config.toml
n_layer = 12
d_model = 128
experts_per_token = 4
d_expert = 64
moe_layers = [1, 3, 5, 7, 9, 11]
normalize_top_k = true
n_groups = 8
init_std_router = 0.00958
vocab_size = 12410
norm_eps = 1e-05
tie_embeddings = true
beta1 = 0.9
steps = 6702
dataset = "wikipedia_en"
Below are experts of layer 3 (counted from 0) of a mixture-of-experts language model. Rows are named router (the router's row for the expert), gate (a neuron's input weights, with its number), up (a neuron's input weights, with its number) and show model dimensions 0-127. Each number is 500 + 40 x the weight over its row's rms, rounded and kept within 0 to 999. Numbers have three digits each.
After each expert's rows: a language model's description of what the expert responds to; "comes after" lists some tokens at least twice as common just before its tokens as in all text. This comes from a sample of Wikipedia text that the model never trained on. Tokens count by the router's weight.

# expert 23
router:534475534489455588504529506452494523505468561473530563491530520515479531472542549514421504534563545532486505553525448522512476457543536512523507538481516547403606495506445485486494470506535482428509526464434508484530399466502491470481410457459531475491477467470576487474507502540480501459513472540442474561420510431436507537471481513423489504530529486547555499555578423493511473498539
gate1:499508469478452447458488465485455552579437516490527475491527453567538526481472407481526491515491416447518553436492449522486416419480395518529539546439494478532539482511512495485494525488500487566479510555534510521573538539574503465527491501552542521508515417479530505513503516457523448528519451437532512500596481540491512469477492467545465508506564451543498495467570509486474456530401
up1:498458496463467513494505560508507498482463476507414487496515530465569580467466501550475465485427413500428436542448541424526465497580516499593530507525498469521482443557531525492457514554494447517502550503406536569529534556475468536499470523571493453471559476408496520491508501461523541499519503488533537580526544528446463517532498470576454523500480465482449525502536504499417453471495
gate2:488475486492533527527509502521513522488404529542537478599489483474509514436564519563510523513510492582431466522568483487524478503544524520464543552520545487496512614475475478565508568500465517472478440446548514510446493426480470473481493464478548502537490494468498528509478513485473440466528531468561532510574413482522601489498514480556416480511486463555468533523474520424478477552404
up2:488490484505552386492464412515514424534506534506461482420513515530521500465539477483456461530474514551464514460501506471531507481503496477458534473492496508583447486425529412540511508526444540496485487542515411508474506469473479476572496460481542473430538466479444566433485493470498488493539524421562540516497432580496536413500441480547484472552527437594461484521458483462522507490497
gate3:487498528526517517590515521523464426493450491507566491514457535502502494570518447485447430444482503469573490524496525493493505463430486483464402580474502540468530433455497501526563527475500553459476559492428531565576508497444526433442563538498509511461522526514430548508496496487521503518561442469447483509555481529553476566479499545457507511537563511515461424521442455457559528454485
up3:583495508502523483527478535531568571560453457512469475470509504489494426538508463485534538547446533468526444514513520525523463547500498485473447558454502517603546586538465460441503463467566544412577540475538446512524478532475521496547466514553565567476442527534554477500452609496537530524519504483460461525507458418505466505457469546434483515510488508536515533521479530508559460498471
gate4:526459496499507506527451475573508443473510531565551505483479572530541559462454547455539546497511487483516484491562494441500394503522466488454454538504526506492506498555559459518495539408557560548453440498458439573444543409571507535521480492470467476428414547485455555522529529492523478472476488497515540516429471470488462536537541549455505517497535572532494483528539445531479520553510
up4:469548486513443525499521488522472507512607436443543492459550492522528461444566538462483454511496555574525555497592504552522519526556544445439462429480496540509479496513508527471556461553530428503474532472502519504443456536522527495474477542554512554522468501449509460508488549477490492408517459435424538558427496478444437482451480476485447472472539553502534475540468543534498572495458
gate5:530531490515511487495494448464528500558439496469494574531562551493538449458534553510503473505521437502516489482477465469542454500458487500503482452483459463494449503456465495526497470441548505429556534480461443482506578420436525596508475509506583512417486501467519456445504570457471515560465526540542454487549435488521434460492478545498475536543470533494488414382546497543555522488470
up5:493472504543532483506504496474514510508497523510485566562549558518517485388493583461473582499594439548469509526464533474535589483429523508518556542502559480510428539510490511460497524423571473488474433494461504515449508466501483510502425553529532477496517520476569510420452524524442489462523470500483446552528498483466530497511409505499497499487484516451555423454471538540527459438433
What it handles: Stems of abstract or Latinate nouns, verbs and adjectives taking suffixes like -ation, -ate, -al, e.g. organiz(ational), advoc(ates), rel(ax), design, development.
comes after: " the", " and", " a", " to", " an", "'s"

# expert 20
router:464488542487532555567485441455528487496478492445480507483480515519557517493500515555483503559545588571523470491536424485506523429509487516517485558448502518483612546515403511491547423502522567484535478499451507536510426463475499505503497472496462501494496437475572506447518488521464466475497465529510489554472463418472418575516508438508517465426571485536482528511605444475501484453496
gate0:562470531479607472441566517482523527510489554516438529485524560516485455536468522515437514529499457491569501443450482521547497519463448494497529487564482489466506404471496479509506485532422485442483539414530443434454514454550518569524489492492557489510528479442506462478458547567470484540503543536482507583513527475451464406502522545448452544489487470489520430492554515462503543493581
up0:521549532496559425483439458433425427450509567502467454501472483528467542591529584462473522504476523482513581482523541425449476472508504511486596440507454510445495512526519461523461471461542495496474434495457500519534474504486505476510574529541482422488446532503385578496502461472498489488529549455513505507491419533464488491468578517524541482559460485517544488510520488481492572490492
gate1:467510509464500522464466466493553530474544469473460503469514474586516538492525554522495599474540514547459554458517473492539481504539474422523487474480522559499504511499485428444469475523477461545530485500473460485484492516448474533494495487451490502525516532527639528521463505419466497493549468597445492501547433532477527575541470588478421576482476509493614549483463528452506483538479
up1:506524475463514557545529514539484524447559446493503490528520448484504484491474497499471513497428527502533493474529484466484465442576547447433529524437484516565524482464590540542547520564495544546498486550512466483534483466510524465554572417431480470443539503515473601454561495514520498517575506474517440392458537547458470511473551530442474562483436502495456499528571449492470545530491
gate2:482544585500520538536534541498523444473496460485531513523533541486502504444524412462530511555551466504559509576491426518439538553535555516534507544554494519551433464471529502495516453457546497467459489582483428503487536557552497545446435393479484404509577541489568435496513476495467532507509458481457477516499494494491465513518472460483488485471447472477452506423430566480523504522475
up2:471517486595487529567492486489478500436519442474460487532474547492535536492560472453569476502483498501463447491458506512513496480581525519448541461438502521527498396479556513476505496472544526479421461500425440491473520530471541505534572395538443459485486442513508410481529428460507510470463583546548523548481497545554523582519528480467469525439497483472439550471539469466521513503501
gate3:529494516487564483552538481587461467516558478512463429504474560588485427533560472453507471506425496515507463549545526522513542466525455590405498551540538564518492489466529473474459463475567471500505535502447453545548498549489505457444499538476515514456519463498510443549513398486532479438470498473487492545414471520481497500503572474455528523511463462555585500538501453512516526464453
up3:559517498442481409534590474552455515503479483507435508510542497509358480436572557475520476522508486525486507483520524464538538530495433510513507493549547573466495488503458478444544481492506536558529505496548444485447413528421524495465447538476577490509496491515487457441515480481447500429435521578551472471447463534547531457489537541459546491470539471515515521504483519494570513467470
gate4:486483562513482584484550461514481455554507482480507450457468423503567441556503430536474502482499496544472572492484442512462494440493495504545526479453490472519496530505556499522520505479512475556472535559507532487509670481465513545464512471423474424511490558545412477498470526434503495523498472527456506506565503475511498499457480442532418480561547486542517464532465504496480547414538
up4:555517497449407489515482444480445516516535481501459540452518558490501552500494403496493492549496509450544556431524491524526474523481483511510462528547546538529464590514473438519509500539457511517500587512495497515496475580605549467530424474443415529525434528471500530504467522525454424472487484575516536492439530498412469476490518483501528562483510476510442494471546557541485556471557
What it handles: Blank cells, dashes and numbers inside wiki tables between pipes, typically election results, vote counts and sports statistics.
comes after: " |", ";", " ", " —", " /", " Goals"

# expert 21
router:473520538522511551529475507454492545596507518440494543452522564509546537500424493534407494532511550549502536462565473494460463453566524506513563500464483509476572532512408482568512486414588526473579449455512513514494463495464460481484458472522517499472465426389530456501488510530430509501492476496505461488501482413483498512508463461490510465483553501523562501518541431480445524500559
gate0:567472443490453487483560471480488514506577509496531483507493529513438507570481482502549511418509481594479527569483481521556523538528532492565434481478472470513478518436539526476436507512454477506491588474480509560588527451509528591484583517457524465415473518480475520475492557467440525503516490498508456503420442537526482457461490417556511470516472443526442540519527538493498528417484
up0:473453533461502501556508455496536492519524508462444461497494565560464503362445512463468500477470526462418525500561564510517425490514490443491442486451512530452521505561487519514503499495493537496542564553591501483540570494475491466471392487466508466543518489487509531456515466520457511472516538499511477562538546495546530475591531583387469485503480503449550519497483443473450495510474
gate1:510456425499491476524517484487375537498491549519468466519513419472544546454460403493540510549486504497532461442505516527463488536500445577467521515487522486468454511502510445566409476454488406526563508536492550503527552511470456464523485516488502458475519496485474510441500540477527499417454505597409522476459488541542443530538503531467523486466500537521488554524490421529544474569460
up1:541458491477574562469484535490541422436457526486472550481468449478457474403542550485552440550450462520488517535471488457491538546462443517505447483462502493528524533507540421491488473533498482596561475551431509521497530530540511509554564447507538473504498539545542517509467462420537548469439486537573483502489451597517508463498509498532515488459484498529567562482599458511475490491503
gate2:538454467593504432438564513503450480481447533462539475502457535491525532510517555512575584441559535486503471521490476471586596511508481501567464527453502467495554542492534458475475574538539560515499495476518524540498523471481526551582460478505505496477403441539568480571546497516453424462485460509530531524478458464474519533475525452463513460475522522504423546438469534521513516482489
up2:532555525490496509465512444493513521563516467519414527577613454530445478466519427479462534484566512532471506438528455523464499439526575484507505502473447496482530428486481535584564535492550650450466496481542498477522484518436536462450508564477520512517493463511522586562482489551545494517477489541506544434508550489479490498530475541513507475476493441465486467491466503520478428509529
gate3:486505503522495480458462541569520545474463531491543544384528512525501495502590511566513507518500481441411501537522471544560535514484502448583485464516492470480539563479553536534491420544521512497535557452436453476591461524546426524535509538453508466441494492541502499455539483547486482541477575476476494461479486491510498509509457502503469445502517510453477540479462552579459560384502
up3:405416479496507581443542514526571522462504469482531529572578466493464507400533534466494497456492493498521513539470522438539551514522466483505508488465480502498495521493551512484477532456509472540435478517475474517489454506514456411478525555519570563439489534510534460560439478538473537482465486430466503581519459457465463481505492482516424468505598450438467485538433550516470474523446
gate4:483510490464455514549462470492470543553510489566462521503526471532557588451517522452452454551511448468520534443486524459467483539468521469491506551466543426450502496525526449551447508524591512495578528517554503552553478561541432442467470469514408487424427425552461503419454512459506475512511447528471534508450521445510496510521486489513534550453491475513526481468426499497549491430534
up4:440535547498421421503455521465500512482503436501510538535470525517518440566464487512446531454538460544471563431464489479545527448543537484577552524499409503496486501541447415523527536436544444497493478437583463465530552545478463531479531463516559498418429493472526479511559498500469531482442495545510511467485456533487482535484521469510468486537467511496626510479534452498515484446533
What it handles: Abstract nouns and their suffixes after the, a or his, such as -ation, -ity, -ment, use, role, support, addition.
comes after: " the", " a", " to", " his", " in", "'s"

# expert 12
router:494447524485483587545451451457537543535541500495491494481513543521556534435463455499467536547580508508507503512529457529438498435501501535493509572485536517458553496507425511515504452505526500463521467426462505497516406474492498429501505451553481460496517466512512468459435486536488453454498431497515476509533464461426436489423466422500520444496529442620513475505518428427423505493512
gate0:486517471495508588486500486550491452532493469570482465584510539526576478473466512520550529480432507530435507458417490522460503454527478492520582483528508454477496525507426509509507530519539552411453509437408551443452514495539574518488498519493492461466476523487565463552477509530424469507463528554452479492473449487466438505551549480451486461449566500520507499427564496520568561502548
up0:516524487482555588440525519470469474523504514542464465524481486566528528464481476502481541486497476521487526405477487471478401460571446461547563469535528448479516539495443524502452561557585511453464474411457488409496432498547537505484502415542478443452487509529476546489440522438399441524470493537460516483465520507446471540487513444544455508484512470504515510488515541549515549478486
gate1:536537498566557488451486494490486516490538477520509534541504447531513445514486557488440553477610451479479446538495485547559477468496480522532516488575463508468551511633577492539541594535493454509515500504492519524551511445488521500503469460500527479466484499558557523436563444529479592427514483490547578565505534537450507476506418480448535506487514507490512488522456473547544493523561
up1:491477535533510494553503511577497504434464546495491452457462493442563510462517501536525451451422569506451529517460537536431514485502501450547503533487452414509544512478423485462419469517479524507476489496511477519488508501471491474414609498522422545494523533436568450536469506463454380539474488479429485423508455466521494496562538500489478522463453435493507516496549456540461487503473
gate2:508494479559469563473498558453500441546496530427589486502478490511477433499534535528470463517572430507519501558540487523538434418533614553552446430555530460504478501560528524503438494485487569508482461513452551479465514499488463544469447513483481438497495419414523502504475575523508522480520483555497539463498494501449565461526494555491436516541502545474504543521474521509539454553465
up2:512467529500472509471525540524482452512524468476552468507488524494560470432498494523476453542432433593511453522554372440548461525479538569451477412549488574547520504534564504503498512520470559522554498486394509557512504509503494502482484437533437464557477439502478559511539514511565436448525452505485426514534523498546513466530454566492530467531500481530519491476545505503468554546512
gate3:524542503519447440520522466513421525541533511485427457446501533515514452419473461499538530517471538541549562438456464535533563483467529572524497488457454501500504494483531492474496424525445502548446542478492506526525535535419485526512447519467454412520456406480480460482503484516400489498528467519505475434469489518492551541445502482527517520493462460458507453542440588416589476491490
up3:490534486538467473504505550531444482446525532471526537523493435474528491516499523548490478404435514420561554471592474458537503455475458500460511459519491452470481536491470485485575590527552500425544560447507489521479442482534504467472475511504497500546487525517503512467555556467531466491564448469577445488567500480519542575547521505525499398462492449475507486581524508554505571449460
gate4:533525433559521547537506522508549473529502521513500530432595471447481561474539457477430469433503567446497464447496479547443426507490481544535456530525536499439523537503441498513483494547490411488578496431503447548480488491459518467465592486429533490434484498471521476464481452464459514448470478545558524482508534537472507395529475467506546513507515521523514536456440520483459585487517
up4:525438475486492523469522509545564468484496621554500498502532468484507524502519452451466475425536532463521551469487463553487483472389498499459470519497490436484541477455487512543463470569466476491479520449500423481497435501505545517529551542443524536437475540483510459494443477497500417513459569534548498535513453489487433429488403518541485505485494461592482529491553476495434487420548
What it handles: Single capital letters starting a word at a paragraph start, after an opening bracket or inside names: Under, Kim, (Miss, McMullen.
comes after: " (", " \"", ".\n\n", "\n\n", " =\n\n", "=="

# expert 52
router:487473527545499577471488456478501529569478529433537584480507551469501487508448506545425463517516552535523528470533484497479521431586522542481480503493468560414550482513431510556527455516512561475500438495505526481532412462466535470523456384495454491484502420460526512495513542515521428534490467497538478543489464454501458524445494492420568478481534492539536518457571436496470493434484
gate0:511448497537512455561517499512522543549551483492518496452532472460460525410544560505485451518468520547512521457528521484464514506482438467478585585509586449486503481535517528507498483569485569471499512445455501541499440528568528528482454576456487584519525459530482431466530407559519564529512512495492509454438509526546518481489439434473502498473562587498508488591466492533485486553525
up0:509482506444418545503488550455420500461468472411472547470513447453481486481457431552429545557499501476546536511468462549479541494509536484491439508491446513562489462518539571436515501536528567518565474587501504539475543520505454547506556507476470478486432465495532490451510580562474435559450488476494524543463490512530461579518514420485491452551490479477570458459484506500485544453522
gate1:484461455480498507497484521508511542556421540551398494469494553499442509518535509472551557477508525428473488477464539438470403521538513565430556543519505476484560550450495552457521513513463537540483566530537468471447503445472485454518504532474453495532565521563413569525558510496455444560514514481498423501514483444475536499544545507479503501473484544484438422523540454556536539483472
up1:524551536494512442472495487473556506460489481442520439492502522485585531453541453532444486530491445474467541493552468416546424494509503512543458502478541495477529475522512522499424471486529529428494528489501554540560583492495513437403517517545440484561532502557447531533449542448513470497523461487515507540481452583536508523462517463481584546550459534489524482457480460406510588531465
gate2:450460517446454456569480542550448425487512500469595469435501485486562499529483563416522448467520467545526480474557540457523481444503498519523516448551483514460471474480488482495592550489535469535475495494453479552545507529503447474584491467495503457486481524541443488492531420512566531542527484510432529444556435538499521546539426517475517510474512508408539542555519483438537474522550
up2:500465474515531437499492546484447524474518497544492515469459504450482562542513472512537529479402438521450522458492447431426478575461541547495498529503390406493523527536486498524437514468496542511501509573448568499521485502518471534472554512435513511433530502464495521482462571547445430460465525470495542615508556533486515473484532452545562507528475574513453493432525516514502517479493
gate3:488537520492589466519552451459479508476551521479501580606465522471523460532479477546519474427570499512467460463469476523491480442459422486524434451474544548479557501463501432493517495522495517470527474404497524499504455505512535529442472497481513520453496555515497468509451555502545530445401443475464507480495433522432558437417456519530455501498504454468523456552479493475485451583482
up3:473482536524525505553476551453478510471508439508478620508507462532532526550482420509488525568450583453457518495475539518468419505528508533464492516460505483503516473482487564445457560565494531448519459488529573438483475513539456540483504443546515492521590470531522406473517422415508470486534443571468479490481518524498573459506512497535491538414435534529507501502558530496459531509508
gate4:478545459549535523515506491542524501531524432450483480479590484505504530515434468564476409518521523514505483485515484552484510417475464464524454472523545470495582488551508461489504524430552436541584384462507571491463502503483500498521467466516449526479516396428569476547456504445514489474473455510492493467474533521520477466481419520484516520395527506533488491493504477452577558484476
up4:516458554486496448449474545548511422506547495546520505531515494446500513543527490534432528534450482452508539590544502428427485561542516472487419535516507497506427548460560521488478470445460462526438508447553497532544481474524523464462481494560546457542462511538455564545441584565414512520523482484485510509478514466504518552475558439501534433488525509456496529437483543478481488409489
What it handles: Common nouns after the, a or his naming places, institutions or activities, such as school, city, court, station, game.
comes after: " the", " a", " The", " his", "'s", " and"

# expert 14
router:457481596520499543525488499472567554518537536462510598517484502500478458501456485514404516544557559561489480478544539510477466446524479511515528499504509528434558463548418513491531452489494508423510469478481502504525434462502475431511459392466495535471449440469501539471503480518536489540476485523528451547414433429451478528443453493423540462466488476548508522459546427495514520477481
gate0:542533574458477499535481465530494524513540518529458572455518503547451527511565541489528498555502577532496359496463525467525500543517578440510539535507465520424508539449517503489592444492497569553484491511483535463485450444443441488502472532484516485457451524484505499482596480583491510505523535562479488519538524493498515470520496531436496491437450431426491447521483560493429493513493
up0:506521440480509537488518472502525494467556555489432501500433519453476489500593466500543556543508534466548434487540512564503480573532448506494545548567497482517481493537412503477489447549464459522511557526500461462478505542561474521491504506512460463472493452542464488470469479609594495433473525497472484559457488524483468516504405426485531516494458470477433513416466433556575516487511
gate1:519529466566518501538455517446471475520529463502554484486484436496585506504457523505508519532459512516478567502502435524553509488474561463553491447526448520505504445452513473464420577538597493494529570434503537560501542542454475514479518518510411464538519456503518532476479562434520492574518505496563504463534418563464452502525511467441516489581508525555561549541498439440517542480505
up1:488540527606441443466499553454515454469517466456580467523456503417574508451421518566518503457524529509546512503564502547511487477505490462497505484523496505423494463583510470499520548467485462552402580486430449523515490522473530440412495503543477509497504489498470501491529541441525460582514464459490576439517489570524428520483512494472476471499512519485567534507487454492452449494514
gate2:550427525503456475533443472452482504505487436509537520447507515503476486448481551471503396575519516462522556489588536537510550564509502390543546479468397430511530530464510489520509522525516435479476506516476506513523516557482469464522497488525513507442535439465460487525428522476484488483540517455489500479518531610484503512494486475567506553512540442567479520449387515459528465457483
up2:489455507517477466510525500465535543464508528452638530608501597483523534494549431504457514502529519469562492496527505551531559437563512527505499461509562500496538448503472554461497501507589452527484490530548500462521426518495452530521516494498494536495619525569507518489457451470419503495526520506487476525479486555462537488566493585568447428492500497502463451498485474505531518463464
gate3:493475518471462496525470506593514443481495440537470453572490526443475585432513515402540517482572438555532515509522494405517508514488505496457619520471516518458493487508531545424507474522475532493466508517498496483557528531561461508478504513461480572530607478531516566530472547538471460553488537479474547529519429526482483472445546544523451426524520492517448519523494553475526482485445
up3:440491517462475561478496473550450520437485460500508494587539530433544473427472529457463521511480465438489512469469478468506509521437536487522491452465476468491544507443488515420496535482469544516519451488509535496534478542546481511561540551491456429463550458458539507505459514527511450596449504503493554509519443584506445498536565454503520417508491578583570497517489518503457549554409
gate4:494517476552534439492452497467513548467525474483494548443530502482453543509470463626506513491498507469581604556566432508403503524493516473556441481501559585463515530484514466551548474506519522496527548496503522517510456474506510456495530503501489548502485475522423486535538488490536421538469571535470494497551467549478488507479527558467510557539461501481563468473456609449462479427487
up4:553476435460593514548545490484451541505537545532414462504584468488538476539543479529581522602523524462532516481454515486474489556470467539508543478434595471491554455448506467574496373509460577543533515516448466489532482525439529493516529516472535486447454513480524521553429520591532537497484503497490502564511544477527495526473500490523499496506509452464552523531467502520492479516477
What it handles: Nouns naming organizations, groups or works after the or a place name, such as season, team, League, album, dynasty, University.
comes after: " the", " The", " a", " this", "The", " first"

# expert 13
router:494454531470519591516462451463506554531521558495474471487528546529576510456466437506467548550574543540554509506478484557452509476513507574516522563493526521450580503528446488525500458522522505451529508422453483522542415531513502456522501448520518485531507452508522495450478483510459433455521427519495452469522479472407432508436452426521539492495537488587518485498550482400466494460526
gate0:464523527515542439406420472526446523528434504498459487460477501412474493479526428454527547541466560519506528476511432520480485489583478467464498500513504496492505549601499484516408502540563484456478477550475482481512506508553475445534438488436547436521467496529483415495529482508495480531477549607494454555504541437442484494497462551523441450521538502492572512496423518478483494528499
up0:472423450416551525514496525509516524494490423403471514517485544503450479486489533523585523407473398485544476574464476484519465487519544483417563558517538482523503507492493474509491497497519503558468532449521530545493506508440488469497539488520442512580516498448571562504502508481418476533446572443571486500586410463534551443497503546467507512459505525466493466486489540510496494502490
gate1:473532489530524561491458476501475466412533520544470476509539489538511457488533463577502525500505479504476502545543471545491426439474422501592503489478459500428480529451493550416457499474525430520452474407472527428514501453491444391505577500493435531457506404525439542426500459522416502484466463473525485488512487471559569498465532465519512551498474489541496467494518475483523498478493
up1:525473525484560515542532476555504530468444505514535545525484545462469518482494539484479464517492589523546481468523505526485577537511505575451524504490523549523528488502453518531536554457477551517481477544445506502552455486510480495528556500464533470527550566570470443552502522632513422520387568544468466483516429508554499538502377494478467502494492457506483464530494513448505437567519
gate2:475600548509459504452530439544528538548542475489468500484530467523503470494460454596530517524481524486471540485500583524476471523521476476549470507509515429466554479477411484438501470503544493460547557466578459511497486510492525477451470485464472509565464557485508488554471485432499474524596425457515505401487502536481472498509505523536523448456408583540439477442528557524546528524500
up2:482487529530594444510532517542490542540545452555472436494478448463526494526465538522508447506521497545531498535536443492529453518492513523503470491550485428513516495491480461532500430446442457515412501438496497543463465477452449502490468500538545456471435518479443438528575501411528495544416519474468497496495481530462497533492493526655457439565431566491506485529467507478490543469484
gate3:491490521495498495541496598465571437509541524434554484484523390515513454470557475462552502540563493456416581482525452488522491476505459520506521539547458483557498549480514506502508508525509480491565534536494504510531491484538450510514470568479493438468404475546525478463539427447482537483492482552474492576545525417478480532534542453546546552558592445473529492479470478532518527539546
up3:548523493540533529446477414505488519480519509580488473486487566513611515521498496552436463539494543461466430504542550519504564529558508450561480579441410553549469500422519481512474529548487493464478492545441532550525521534482498510511533443430437503465556520491484461512505591570459423546441500460505554445485541504478529534495536505539508526438524531493470473522532513478513494464533
gate4:501541500498468520534595476476476483501453570508410499405536530504571463489543447528460511547533561530517513597499543493509486543507429520519425550485545509514544552469516507500484573453505529486496553526503454478497479558484469493514566521470478560457534484524464500513502481487513437523624476432470452502466480476474565557547479445461529536556556485539413524476485509481485473547521
up4:490487537478519519552512525494517506519462423451463545512508492565447531435502519488493478514487473508445533487467468453446536516550577452505509481550463528474427465518464532403522436573487456476547556471491471512587419452530498492532461481573515517520470505490527535478546485533434508467422549528546526532534580554536438416522516525435527447485482528515592455551503534516487537488516
What it handles: Capital letters or short capital pieces opening a name, heading or acronym, often after a parenthesis, quote or line break, such as Sc(otch), Th(at), RCA.
comes after: " (", " \"", ".\n\n", "\n\n", " =\n\n", "=="

# expert 56
router:525416533514512532523432417469545552521491515457459537487511508491514512479450496506454519514546523513489502469568494503428519456517484535508509563402522525417548467522477514498537418463499510481517519430464534533539449526511493438513498458459482436507450470437465507480467502551522457499447429498484457581475433453441427546506488465512520472448482458551567481494554414443523427510521
gate1:486481585490501501499482471522506508518489459461483474464597440521498493529540496464510503502490485523487555435560447490527530462491489540527448518425539543519512474523530443469453533470452426555508531522530549450479570476468516536549558471491570560540525459528465418466486522433522613477447428452505514495468476513556507508527492451510524450532567420514502471509494472430593563495516
up1:509493436523538570524574546466519514513511485510539463504488563515544520556549434440515457466526516541520603504533466562522570588477478539479457475480433547444506448534467526487480475464454501550437482486468524475510514473447423565539522535484489492500534477505486409476494478489560413550528511495525545533512537552494479582504500499500469548557584496543469483469524513468524492421444
gate2:590512482501442484528496502507503462511605497495551451543467515468519478459561521492449528544472516489602548522516536416542513486551481492494510516455529439466476424502555478543526538531439468458531513499482445501507438488489552501475551533546526557444516402539453513487479471480514587450553486456518575470458517463567459494440530432477481516523597554491487494526523496512509455505538
up2:471466494455511500432472529508486463486506477460571478467459497531541504502439481503480573543520435501471538484477498512544467519467604423462530524469477494451525536502502493470482402528582487422531518513465565518569452515514459442520515479452402439537530473465504526489496525514428510539371488522478494482542486536446537518513481591495438530447475535476573496544475492480523525464526
gate3:420532523544450549510514508543579465511560430552467549449494512586494517505481426480428488463526481490476518467491543503595472519502466460524423488549509517472499490434462499542486490507479505492469535470418531491459553501474539547427465551527481436518555462560511477561565526508476511514561538454469503542495530517534479528540578455488428529472561525517541551467421439514536482501525
up3:520529481537486461460524495512488464497603476480521559512526553539453523563467528477493465513523476532451489471479516470480558497434524505487445431488468527472485489488503515493496470438471566518576475495451503572611544513467466559532475503556442502453584452539577445539425495499425520555521466476490542405500494564474483542513524449486501521574480502457551537514552556482513473564497
gate4:586531453469488456489532501452513501484520522413465540446559528554471473441481557537523460505414502530517592543555405462486542468542497528488485419461558478521544514491512452465519508473474397489503455477495469502470484526541516521462482459566497503527533528491554540469466528503460514454579463550582483471499467522502526495461497541548478514471434485510565588492502529505415497445516
up4:536459520363541429539540503452520508445507476497487532472547512582507469458501545522553500498489470494462620465471427552467460502513430491491473475467543485454505483445518492483507427431541460474530478452560488464492407538501479523480482435510497462531509496505511508456455461492461498423502444482514453509452469486439535527490571503490467497459469477526589535492598487490495516506550
gate5:549483461486533529515584508529485507464457418473525521495462488461502517492487462585468425499591573514539472565538471570528519538448483497432572457497507556518500496572518469454467477417476434519512493483531528527519458444563482446575523549495510533490570519450498488489523529420478503517474501561560503467474492553509430550453561517491458446540513467504454507484446515461564507509541
up5:506469460547520509424474544500512437507419567492619551447536488441601494493492561530470451427528532466504506491462440491494497528543528495484542482455462508508514511526452471506450571469541466483452549479531531483538503510548536525500479480514517517438506472520532516505518511521508496492466474432544505522503484564474480506463541447611441448497478389525507530505495563553508534569421
What it handles: Single capital letters opening personal or place names split into pieces, often Chinese or foreign, such as Xiaojing, Booth, Zebli, Rostov, U.S.
comes after: " |", "-", ":", ",", ".", ";"

# expert 63
router:502462525526487541450465455498492560529506505471475570425589558459490498438444494589448469518484533543529460495529475544501556484518518513473494512498459585404556498542447501492547429498532513492551483456486521478514429426508553463521476445547470489507521418457508446470492524513511420496505440504487496504456507475510500562471469497459563455430513454499498492485570444477412435490527
gate0:519444609598484565509563508539526470435568554536558449413425529525483503492538536411512526460483536491535489481489467524472417522458567604507510474561432489508511467494483516557504493484451464522529528504506464419486496523560522485453529527444481499508479465489487493475491577556504481496478501518505462470521517533473520472567507487545442504485539491550485527562493467550512500552428
up0:485519515496507544496484497450466532439481536401573461509572519521550535490489495489484465449457499496502520518482528573449467513473548535502466477535477478607495509494430519515496425539481401481541509556474460483568546474483503483441482581439555505434492537523524450548555508499457443497563534492448463529549503517513532424528545425514476490510452491497599490500489475512455522430450
gate1:503488541570461550539474577520492438490485480452459533465473430481436476528520507523473515536566603517501428524509510485474475469575529415423448467506478508502544528563513481494497550423421558599485472495469493529473480410443540503552524506512486521478485478496446520464455521533552519488516478463483571533458494497490400497467446485529502519492526520472445535490469499581480517490443
up1:496426456444465519472454546555536478442458542585497582477518465548479608483511465504519525543536504493482455463509489451456491437509509523424547554509461394461586407525474518483490519463463485539439476479513473496471493487428496476514561552516585490515508546500500550521494482532523503540500534510479526505598509540481474507513428519464459442462511571550511550520480467523531482474517
gate2:519478372473489448522524520496488524502492534520548459539527520533506618466463477430482437491467513541507570564509461469549509505571382582487537503486533466541467483533438490531550538432498505515536472482529509536448540537514534454480464528515558429461485536543557572491461543521495516533493541510517498525402467487478458530517533459489469553503509556512464468526427521512514489472527
up2:499501546477459436542564492546472547510522529500393470506552448524441454510511484488545523586483521510460560484477560535421551482450592489485537430523552511500472453475527504504491420574559554464476523491522505495530428485475523496554490561567466505541483508511433417522492454491464477484433442520458500505533514490526597529512497487531495527416450501488460531473500455521451509533501
gate3:480483491512508534483492421467502436479485434550536467533498495535466513480427489413537484474497488520524529516438483493502514464520535509542522538555532446506468460512495429509475495552440441456436491565448500473440530555395497526546427550566498405535486437495550536445460467492473538569528544544537510454529560520488484467474511439432448447453503420511513496495445529524495524470514
up3:523516469455535495482562475476547475579488558490511492494548544518516482472604450499540508473573465467431444524485540504514550565489433468466511491512526473530500516510429526511454506554466475499585518525462524501488519459512546459448529499488425546551623530477510476489515572504546436477598518523509476533467543479456448494439573530467507535424501464422512451518525473481472478496464
gate4:541476447555472539534447493508554482416444530509528551472446489535508518578534519483461424533453508503568535538483552487591459430545513492441484558557509514451500406489493514571476503471516504584499468525529482478436449492528458530542538440485521449488450528554430550496480478475496464543503397514452548458471497510500502492447482510531490514573543536539458467516441489479507494475452
up4:486530463475410552516473547422409455481534514456551503527552498547532539541522524478517465533469476484520567443609496475538459482508593535502510423544474485401491476518539517586490461496483526582502485461496533469504476495482528505602555473504503464491490421508525505496533564520554485451556468514496485488517504487479471433482466493581532529519495510542550541497498543458471450513560
What it handles: Short everyday nouns and noun modifiers after the or a, such as school, club, water, music, rock, live, money, station.
comes after: " the", " a", " and", " The", "'s", " his"